Experts of a small language model: 19.3M parameters.
Below are experts of layer 9 (counted from 0) of a mixture-of-experts language model. Rows are named router (the router's row for the expert) and show model dimensions 0-31. Each number is 128 + 32 x the weight over its row's rms, rounded and kept within 0 to 255.
Before each expert's rows: "mostly gets" lists some tokens that are sent to it at least half of the time; "gets" lists some tokens that make up at least twice as much of what it gets as of all text. This comes from a sample of Wikipedia text that the model never trained on. Tokens count by the router's weight.

# expert 126
mostly gets: ");", ";\n", ";", ").", "\".", " |"
gets: " |", ";", ".", "\n", ":", "|"
router [114 156 177 108 141 183 110 131 181 203 170  82 117 152 128 122  97 159 102  97 155 139 148 116 134 117 123  97  96  74  64 124]

# expert 83
mostly gets: " However", " After", "owever", " because", "On", "In"
gets: " The", " In", ".\n\n", "In", "The", " that"
router [111 131 120 150 193  98 138 112 137 150 123 118 169  98  94 129 184 153 121 143 160 135 112 115  95 137 101 161 138  74 150 160]

# expert 77
mostly gets: " ref", " int", " def", "cept", " bel", "cl"
gets: "p", "m", "f", "c", "l", "re"
router [175 135 125 134 117 138 129  78 127 186 121  55  85 167  91  98 130 156 146 146 147 105 137 114  71 147 133 121 129  81 125 165]

# expert 86
mostly gets: " would", " could", " into", " to", " will", " can"
gets: " to", " a", " an", " not", " in", " for"
router [100 157 144 165 133 123 143 108 173 145  99  78 130  93  84 172 118 154 171 115 143 128 109  82 165 131 148 191  80 125 125 173]

# expert 22
mostly gets: "\",", ",", " until", " but", "),", "—"
gets: ",", " and", "),", " but", ".", "\","
router [146 128 156 169 117 113 140 124 138 130 143  91 156 124 165  82 103 130 131 107 166 137 150 180 120 154  91  36  89  90 138 143]

# expert 84
mostly gets: " David", "ael", " James", " Alex", " John", " Tom"
gets: "a", "an", "ie", "on", "y", "o"
router [ 99  89 131 120 152  86 162 115 119  68  85 154 114 124  72 143 103 113 165 178 145 115 176 155 114 113  63 140 153 178  84  90]

# expert 93
mostly gets: " along", " located", " born", " died", " based", "arried"
gets: " in", " on", " at", "ed", " up", " over"
router [128 150 157 137 114 149 162 144 124  57  87 112 200 101 106  84 110 141 194  98 121 120 114 156  96 103 103 110 116 108 133 167]

# expert 91
mostly gets: " at", " won", " for", " around", " took", " between"
gets: " to", " for", " at", " by", " from", " the"
router [113 153 148 138 121 156 190 131 119 128  93 102 109  98 159 119 104 160 182  89  46 142 141 157 189 132 152 173  94 122 127  93]

# expert 6
mostly gets: " many", " several", " some", " these", " three", " two"
gets: " of", " two", "ed", " three", " other", " many"
router [170 162  81  92  93 141 156 130 108 191 104  73 183 105 157 157 110 132 174 176  73  88 128 109 131 130 158 149 139 128 156 154]

# expert 95
mostly gets: " Sch", "ü", "ö", " Dav"
gets: "h", "ch", " B", " K", "l", " H"
router [ 99  53 122 125 178 188  89 119 143  78  95 171 110 110 109 156 150 178  94 164 123 164 138 187 124  97 149 138 119  69 148 110]

# expert 74
mostly gets: "|", ";\n", "\"\n", "|---|\n", " ==\n\n", ":\n\n"
gets: "-", "\n", "|", ":", "==", ")\n"
router [160 144 163 148 169 116  50 157 151 157 169 112 135 144  69 146 176 148 150 109  82  93 114 156 184 171 141 177 139 129 146 128]

# expert 17
mostly gets: "amb", "g", "eg"
gets: "g", "b", "m", "d", "c", "ag"
router [177 119 124  87  90 114 114  87  64 189 130  99  92 129  61 102 112 132 139 112 185 150  85 132  94 120 186 115 146 100 142 102]

# expert 2
mostly gets: " |\n", "|\n", "\"\n", ")\n", "|---|\n", "|"
gets: " |\n", "|", "\n", ")\n", "-", ".\n"
router [108 147 148 121 147 115 170 115 157 140 141 121 113 104  86 106 214 157 131  90  90 166  98 100 119 155 130 144 154 141 121 174]

# expert 27
mostly gets: " p", " c", " d", "-p", " cl", " ch"
gets: " c", " p", " d", " C", " P", " b"
router [102 152 169 153  95 119  77 158 104 139 157 127 104 133 146 134 120 143 112  89 124 109 107 146 115 159 135  90 111  72 170 114]

# expert 5
mostly gets: " do", "i", "u"
gets: "i", "u", ",", "o", "a", "er"
router [101 136 168 108 121 133 114 126 116 136 170 141 108 173 124 110 136  58 196 139 181 114 127 120 148 163 162  74 137  95 172 105]

# expert 29
mostly gets: " including", " with", " such", " by", " include", " against"
gets: " by", " as", " with", " in", " of", " from"
router [130 140 128 144 121 100 149  88 102 182 148 202 188 128 166 109 138 134  69 105 117  86 138 121 190 112  91 122  79 146 152 130]

# expert 120
mostly gets: "%", "″", " km", " million", " population", "000"
gets: "%", "0", "1", ".", "8", "6"
router [ 79 133 160 114  87  97 112 115 141 197 163 104  95 101 165 175  94 143 142  99 138 201 141  84 126  88 190 197 171 118  67 147]

# expert 50
mostly gets: " his", " their", " its", " him", " them", " her"
gets: " his", "'s", " her", " its", " their", " the"
router [134 151  70 138 111 158 166  92 163 131 135 146 129 171 152 123 115 145 125  86 127 141  73 153 165 167 158 186 145 175 144 160]

# expert 71
mostly gets: " July", " March", " January", " November", " February", " October"
gets: " ", "201", "202", " January", " July", " August"
router [136 140 141 171 148 182 179 109 108 106  92 133  87 111 141  75 183 138 115  89  69 167  85  90 136 153 116 144 135 102 149 137]

# expert 40
mostly gets: " serv", " compet", "pis", " eff", " appear", "ribut"
gets: "ect", "it", "ic", "end", "l", "est"
router [146 104  83 112 143 122  96  92 152 155 141 110 130 188 169 144 121 125 133 110 138 102 104 105 103 163 131 203 161 141 124 170]

# expert 112
mostly gets: "See", " col", "areer", "==", "istory"
gets: "==", " p", " c", " v", " col", " t"
router [131 120 148 121 142 105 112 165 105 142 169  76 202 112 131 182 127 120  95 122 123  89 102 126  90 128 133  89 167 189 184 134]

# expert 9
mostly gets: " century", " India", " France", " when", " England", " again"
gets: "5", "0", "3", "4", "7", "2"
router [106 157 137 107 138 120  91 142  76  84 140 157  89 109 165  61 127 129 124  75 138  92 148 106 112 110 173 158 103  81 139 146]

# expert 81
mostly gets: "resident", "ician", " player", "inister", "riend", "ator"
gets: "er", "or", "ist", "ers", "ic", "ical"
router [151 141 113 104 127  86 128 139 104 180 127  98 146 171 165 158  85 141 176 151 119 127 149 107 113 105 116 189 115 104 146 142]

# expert 69
mostly gets: "e", " Me", " se", "te", " including"
gets: "e", "le", "te", " and", " se", "ine"
router [128 168 134 116 116 122 130 140 124 126 116 173 151 167 163 112 128  82  96 142 191  82  86  92 133  97 137  54 133  46 145 197]

# expert 25
mostly gets: " became", " known", " took", " used", " led", " held"
gets: "ed", "ing", "ated", "ted", "ered", " made"
router [112 147 103 139 117 177 140 116 155  88  71 146 186 152 101 125 130 104 155 168 168 111 117 125 156  55 160 170 105  89 148 111]

# expert 14
mostly gets: "RA", "US", " US", "TA", " JP", " USA"
gets: "A", "C", "R", "S", "I", "E"
router [ 91 166 165 109  81 128  77  98 152 113 161 159 106  87 124 173 135 118  99 119 104 136 111 107 137 158 153  91 141 139 162 112]

# expert 62
mostly gets: "til", "in", "il", " min", "un", " short"
gets: "in", "il", "un", "it", "ut", "is"
router [163 114 101 101  84 105  92 114 157 173  54 126  87 136 144 103 133 126 106 131 164 100  98 148 110 147 151 113 131  86 162 190]

# expert 7
mostly gets: "===", "====", "-s", "-c", "-d", "-f"
gets: "-", "–", "|", " ", "===", " \""
router [128 159 148 104 137 129 136 133  73 147 107 111  80  62 105 140 134 147  92 122 106 113 132  98 166 170 159 160 135 127 193 133]

# expert 82
mostly gets: " Japan", " Europe", "apan", " California", " Australia", "ington"
gets: "a", "ia", "o", "an", "i", "on"
router [109 147 149  88 110 121 180 133  97  71 111 147 127  81 158 134  94  72 121 122 115 114 138 101  82 138 129 116 149 193  67 154]

# expert 53
mostly gets: " w", "w", " W", "W", " them", " north"
gets: " w", "w", " W", "W", " f", "h"
router [119 114  99 127 112 124  95 123  86 100 111 132  90 110 172 123 103 132 127 172 157 139  85 171 113 112 188  85 117 145 189 133]

# expert 89
mostly gets: "201", "202", "199", "198", "195", "196"
gets: "201", "200", "202", "199", "198", "197"
router [117 155 140 161 155 112 123 118 112  70 148 133 126 111 127 143 135 127 167 103  73 109 143  92 196 131 175 174 169 179 161  76]

# expert 70
mostly gets: " San", " Ju", " Char", " Br", " Af"
gets: " S", " C", " M", " K", " B", " D"
router [ 98  15 112 127 138 100 171 159 149  97 114 146 107  97  85 123 158 142 118 123 117 145 131 181 135 141 106  94  84 186 163 107]

# expert 103
mostly gets: " JP", " suc", "S", " min", "&", " sign"
gets: "S", "ac", " S", "ur", "P", " s"
router [ 93 106 121 113 105 122 129 109 189 155  92 131 132  92 130 151 147 109  83  76 105 135 152  73 113 143 150 164 166 183 182 123]

# expert 105
mostly gets: " during", " in", "″N", " along", "In", "On"
gets: " in", " on", " at", " In", " from", "In"
router [ 60 156 155 115 190 103 191 163 121 137  77 105 148  92 154  43 127 186 102 112 138 112 106 115 141 133  85  85 104 108 156 145]

# expert 78
mostly gets: " November", " September", " June", " January", " December", " February"
gets: " ", " June", " August", " September", " January", " July"
router [150 124 144 144 101 149 168  97  76  95 119 145 130  48 140  94 139 148 147 153  74 193 147 148  74 141 158 109 142 101 100 173]

# expert 127
mostly gets: "ou", "\\", "TA", "RA", "_", "uro"
gets: "ou", "A", "1", "T", "E", "R"
router [114 152 160 134  94 142 117 153 129 148 178 128  48  81 159 155 146 133 136 178 109  79 144 145 136 152 160 109 115  67  75 112]

# expert 118
mostly gets: "100", "20", "48", "10", "51", "59"
gets: "1", "2", "3", "4", "6", "5"
router [121 167 135 105  86 120 153  92 108 180 138  90  90 108 148  82  86  91 180 156 132  90 100 191  92 148 173 133 159  76 166 124]

# expert 55
mostly gets: "ially", "ently", " then", "ively", "ically", "ately"
gets: "ly", "th", " ex", "1", " ac", "2"
router [196 143 128 144 139  99 117  91 130 208 149  81  44  99  97  90 136 145 212 107 181 143 141 179  94 140 174 165 105 145  76 132]

# expert 19
mostly gets: "′", "″", "″N", " District", " mi", " district"
gets: " in", "′", "°", "0", "\n", "″"
router [120 171 138  91 107 137 128 163 176 177 176  99 107  94 145  87 133 156  99  99  58  94 104 110 131 108 167 122 144 143  83 153]

# expert 99
mostly gets: "ab", "″", " bet", "ib", "osp", " Lab"
gets: "b", "ab", " ", "ib", "p", "et"
router [110 118 150 102 127 170 140  99 123 198  87  75 150 177 188 160 145 155 119 122 122 122  96  70  96 150 166 102 150 110  71  83]

# expert 108
mostly gets: " was", " were", " been", " are", " is", " has"
gets: " was", " is", " were", " are", " be", " been"
router [ 88 154 151 192 123 102 135 104 145 159 154 137 147 148 135 100 105 148 135 127 165 123  99  85 166 124 162  75  81  80 158 116]

# expert 88
mostly gets: " they", " he", " has", " she", " They", " had"
gets: " he", " He", " was", " it", " she", " they"
router [111 138 106 140 167 106 156 125 152 153 130 154 155 125 128 142  85 122 155 100 109 193  89 161 146 181 158  72 144 101 133 143]

# expert 24
mostly gets: "=", "):", ":", " Born", " including", " =\n\n"
gets: ":", " |", "-", " of", "=", " by"
router [229 145 157 119 129 106 113 161 152 160 115 123 181 129  99 150 113 126 145  96 148  90 124 235 171 149 140  65 135 111 162  63]

# expert 116
mostly gets: "The", " the", " this", " This", " The", " same"
gets: " the", " The", "The", "'s", " a", " this"
router [152 164 148 120 158 152 170 105 129 163 153 186 190 111 106 144 118 152 141 181  53 152 149  98 104 149 168  72 158 166 115 125]

# expert 76
mostly gets: " +", " may", " al", " −", " USA", " del"
gets: " of", " was", " is", " al", ":", " to"
router [101 135 139 110 132  93 138 152 155 130 176  83 165 170 171 137 138 126 202 103 172 101  76 107 173 119 151 127 120 101 121 136]

# expert 3
mostly gets: " century", " final", " season", " second", " third", " new"
gets: " ", " first", "th", " season", " second", "0"
router [113 143  91 153 129 163 188 137 145 136 177 115  79  98 176 128 108  87 112  89  75 130 151 155 146 145 120 113 145 170 127 143]

# expert 41
mostly gets: " pl", " stat", " bas", " Pl", " system", "at"
gets: "at", " pl", " Pl", "and", "ass", "et"
router [ 68 120 135  99 119 123 113 110 134  65 147 121 117 114 107 119 133 159 122 187 117 119 209 165  65 155 131  85 148 145 132 177]

# expert 107
mostly gets: " —;", " built", "ween"
gets: " |", " ", ";", "ed", " —", " |\n"
router [142 153 130 151  99  92 169 114 137 166 140  92 161 130 129  58 151 149 110 138 136 109 125  75 117 132 116 156  90  93 162 158]

# expert 121
mostly gets: " use", "ments", "itions", "ions", "ures", "aking"
gets: "s", "ing", "es", "ers", "ed", "ies"
router [191 167 163 119 133 169  87 104 162  69 109 167 132  93 118 108 112 122 163 102 126 108 113 127 192 147 109 163 138 111 124 112]

# expert 101
mostly gets: "-y", "-t", "-l", "-p", "-f", "-b"
gets: "-", ")", "m", "re", "ed", "0"
router [156 130 120  99 116 114  82 181  93 141  63 100 174 105 139 107  98 124  91 152 146 106 147 161 169 104 131  77 125 156 130 123]

# expert 31
mostly gets: " Mc", " Dav", " Sch", " Sm", " Thom", " Bro"
gets: " B", " R", " M", " K", " S", " H"
router [ 95  83 122 103 103 141 138  96 107  99 126 101 115 180 112 166 102 174 102 126  64 159  88 157 143  83 137 144 123 165 141 131]

# expert 94
mostly gets: " England", " California", " India", " London", " Australia", " York"
gets: ",", "ia", "a", "land", " York", " States"
router [167 156 150 127 186 120 176 138 133  83 125 159  81 109 101  36 134 136 128 112 113 105 139 108 118 114 104  96 123 162  93 124]

# expert 35
mostly gets: "ael", " John", "ev", " George"
gets: "v", "r", "e", "ol", "ev", "on"
router [102  50  87 143 111 102 161 110 191  49 113 135 114 131 119 179 144  95  91 124 161 132 124 116 144 101  79 129 127  88 140 126]

# expert 115
mostly gets: " (", "(", " [", " who", "[", "^{"
gets: " (", " |", " ", " which", " who", " \""
router [138 134 137 118 135  71 172 100 107 150 138 112  98 111 117 104 116 128  98 140  79  90 110  88 200 176 198 127 107  64  75 164]

# expert 87
mostly gets: "han", "ah", "ya", "gin"
gets: "ar", "an", "h", "i", "l", "a"
router [153 149 146 102 129  89 157 135 142 139 140 150 114 117 164 142  83 158 150 151 137 134 171  81  71  82 158 152 164 126 188 120]

# expert 109
mostly gets: " s", " f", " l", " sh", " t", " sl"
gets: " s", " f", " m", " l", " t", " d"
router [148  71  63 172 101 111 140 129  87 153  71 111  99 134 145  96 103 130 174  78 105  90 104 194 116  94 133 178 132 113 148 134]

# expert 124
mostly gets: " sim", " sup", " inc", " occ", " qu", " ret"
gets: " s", " v", " c", " d", " p", " t"
router [ 96 113 119 128 115 120 110 123  99 167 146  83 145 128 150 103 131 146 115  89 149 134 113 145 103 159 166 158 143 150  77  45]

# expert 117
mostly gets: "″N", "°N", " |"
gets: " |", ";", "|", " -", ":", "°N"
router [102 175 156 161 130 165 115 121 150 168 140  84 216 110 175  96  91 132 135 140 198 128 118 152 106 138  73 121 155 103 172 121]

# expert 58
mostly gets: "oints", " des", " bu", " requ", "pis", " go"
gets: "–", ".", "as", " g", "g", "s"
router [162 145 129 107  96 140  78 116 152 108 110 108  77 132 152 162 137 146 194 105 160 166 106 187 184 151 126 164 155 113  64 175]

# expert 47
mostly gets: " \"", "(", " [", " '", " (", "["
gets: " (", " \"", "\"", "/", " |\n", "^{"
router [ 88 141 142 112 107 104 137 112 102 149 134 124  86  93 110 147 140 132 133 103 130 104 164  77 179 191 179 127 115 107  89 160]

# expert 20
mostly gets: " ph", " organ", " mon", "olog", "oph", "yl"
gets: "al", "em", "or", "at", "il", "ot"
router [ 73 111 138 117 107 118 116 108 170 196 121 100 175 175 138 160 161 161 153 160 191 126 174 137 119 102 108 172 144 125 170 127]

# expert 28
mostly gets: " for", " with", " of", " by", " against", " about"
gets: " of", " for", " to", " with", " by", " in"
router [137 156 113  97 143  91 102 106 102 106 126 105 159 129 115 162  96 141 144 133 105  87 104  86 149 146  93  96 118 165 172 165]

# expert 36
mostly gets: "ience", " music", "ology", "ions", "ices", "ities"
gets: "s", "ing", "es", "ation", "ers", "les"
router [129 145 158 133 103 160  68 128 158  81 156 185 128 106 147 158  89 132 138  89 138 125 132 130 157 154 129 179 152 138 129  87]

# expert 16
mostly gets: "hern", " North", " South", " East", "@", " West"
gets: " of", " the", " in", " for", "ern", " New"
router [145 151 145 101 178  94 118 140 108 156 158 161 115  97 152 158 122 122 121 158 181 121 155 189  88 157 172  86 150 173 158 127]

# expert 85
mostly gets: " life", "ities", "ism", "ments", "ization", "ility"
gets: "s", "ation", "es", "ion", "ations", "ity"
router [129 158 166 119  92 156  81 169 145  78 117 154 199 122 142 173 110  90 158 115 101  91 126 128 107 136 109 184 156 103 171 169]

# expert 39
mostly gets: ".\n\n", "\".", ").\n\n", " However", " because", " ===\n"
gets: ".", ".\n\n", " that", " The", ".\n", "\n\n"
router [106 126 141 148 119 122 189 104 159 189 147 121 190 145  70 136 172 153 172  87 100 177 114 143 116 145  95 161 106 122 150 111]

# expert 102
mostly gets: " and", " but", " &", " or", " which", " who"
gets: " and", ",", " or", " which", " to", " that"
router [152 158 170 120 143  67 189 155 118 194 123 105 110  78 105 134 109 159 173 106 155 111 137  86  87 170 169 155  80 104 156 119]

# expert 111
mostly gets: " and", "\",", ".,", "),", " &", "',"
gets: ",", " and", "),", " or", ";", " but"
router [151 129 176 110 138  89 150 135 132 184  91 152 119 191 122 136  95 143 106 102 178 106 116 147 129 144  92 115  87  73 135  79]

# expert 60
mostly gets: " inter", " ex", " int", " inv", " ext", " ent"
gets: " ex", " pro", " att", " inter", " con", " inv"
router [125 109 167 216 117 134 111  92 141 164 143 103 106 132 118 109 128 102 180 145 151 128 139 128  85 139 148 188 155 159 140 157]

# expert 57
mostly gets: " sp", " fl", " fin", " pl", " ear", " par"
gets: " r", " b", " sp", " ro", " pl", " fl"
router [120 106 146 130 103 138 110 114  78 118  89 101 151 114 126 104 121 133 156 113  80 136 143 174  72 164 149 182  97  96 131 128]

# expert 119
mostly gets: "\"", " Award", ")", "\",", "itle", " title"
gets: ")", "\"", ")\n", "ion", "ation", "}"
router [ 67 138 138 121 112 152  49  95  64  60 170 181 176 147 133 158 125 133 109 109  88  98 168  84 140 138  63 139 152  95  86 156]

# expert 98
mostly gets: ".\"", "\".", ".", ").", " .", ").\n\n"
gets: ".", ".\n\n", ":", ").", "9", "8"
router [157  90 144  98  98 106 149 105 167 165 145  87 121 103  99 147 114 134  84 166 152 131 130 189 136 134  88 140 184  86 105 125]

# expert 54
mostly gets: "í", "ó", "ari", "i", "sk", "ana"
gets: "i", "a", "o", " de", "u", "os"
router [180 146 111 115 120 111 148 141 103 113 140 155 120 138 138 111 148 118 173  87 120 121 115 117 126 143 171 113 158 196  64 115]

# expert 0
mostly gets: "á", "í", " Ju", "ó", "az", "aj"
gets: "u", "z", "a", "ak", "o", "á"
router [115  78  86 106 169 106 126 131 148  98  87 154 118 141 147 118 171 126 102 153 130 182 134 159  97 112 145  59 144 160  85 108]

# expert 104
mostly gets: " bel", "ul", " pop", " result", "andid", " consid"
gets: "ul", "ol", "u", "r", "ur", "el"
router [127 157  73 115  88 133 134 132 164 119 147 113 166 161 178 134  80 146 119 125 173 124  90  83 143 145 124 127 139  98 129 131]

# expert 11
mostly gets: "acter", "ae", " species"
gets: "a", "us", "i", "is", "ia", "ae"
router [140 128 148  76  94 125 137 158 103 130  82 186 144 113  84  76 155 193 128  99 140  68 142 123 140  98 150 164 162  88 114 147]

# expert 59
mostly gets: "epend", " differ", " bl", "fl", " kn", " sec"
gets: " f", " v", "ig", "f", "g", " j"
router [ 82  32  81 138 107 126 113  75 126 136 105  68 161 129 118  77 165 121  88  97 155  81 109  78  91 139 140 160 131 178 134  98]

# expert 13
mostly gets: "On", " However", " After", "In", "The", "He"
gets: " The", "A", "The", ".\n\n", "S", "M"
router [ 73  96 119 140 132 107  92 110 149 156 125 114 130 107  65 156 208 153 125 106 138 148  98 143  92 125 153 130 105 170 156  92]

# expert 64
mostly gets: " last", " first", " top"
gets: " f", " s", " b", " m", " c", " n"
router [110 129 112 145 125 120 175 119 142 137 176 172 123 107 189 142 121 135  81 144 137 167 161 169  83 131 141 147 128 109 121 114]

# expert 43
mostly gets: "195", "194", "193", "192", "188", "196"
gets: " ", "201", "200", "199", "202", "198"
router [ 76 122 142 142 138 161 140 105 140 112  91 130  95 121 128 121 149 153 106 103  92 116 116  95 192 116 146 204 130  88 162  90]

# expert 66
mostly gets: " his", " their", " the", " its", " this", " her"
gets: " the", " of", " his", "'s", " a", " their"
router [207 167 105 140 187 166 150 164 129 134 135 189 173 120 116 123 103 140 205 173  68 131  93 170 151 156 141  96 136 173 143 129]

# expert 123
mostly gets: " Road", " Street", " Cor"
gets: " S", " M", " B", " T", " F", " A"
router [105 130 147  97 103 130  76 124  96 161 193 170  98 180 109 141  87 170 116 107 115 113  88 105 117 115 129  92 159 141 123 138]

# expert 125
mostly gets: ".\n\n", "==\n", " |\n\n", " =\n\n", "\n\n", " ==\n"
gets: "\n", ".\n\n", " |\n", ".", "\n\n", ")\n"
router [115 143 147 112 171 117  89 129 163 160 163 157 168 119  98 147 237 152 121 100  43 140 108 155 133 149  96 139 127 158 100 129]

# expert 63
mostly gets: "See", "for", "-y", "ha", "^", "na"
gets: "a", "o", "h", "as", "j", "e"
router [169 135 173 116 134 130  72 111  62  99  72  92 116  69  88 122 136 102  94 111 148 161 186  55 117 160 138 123 142 154 124  98]

# expert 68
mostly gets: " h", " th", " wh", "uman", " ab", " min"
gets: " h", " H", " th", "h", " m", "H"
router [ 91  78 128  79 100 145 155 115 123 149 154  79 161 106 117 141 118 160 170 132 145  97 102 147  65 163 176 118 116  68 173 149]

# expert 12
mostly gets: " a", " an", " any", " one", " each", " became"
gets: " a", " the", " an", " as", " first", " one"
router [ 75 163 125 147 104  99 101 111 111 123 150 109 169 110 123 145 104 106  85 200  85 129 110 114 104 166 178 156  73 109  71 109]

# expert 45
mostly gets: "ordin", "velop", " conc", " Record", "forman", " rele"
gets: " |", ";", "re", "ation", "uc", "ment"
router [120 146 131 126 113 147  85 101 140 101 139  92 132 130 132 160 126 121  88  76 148 121 109 107 132 171  85 136 143 170 143 155]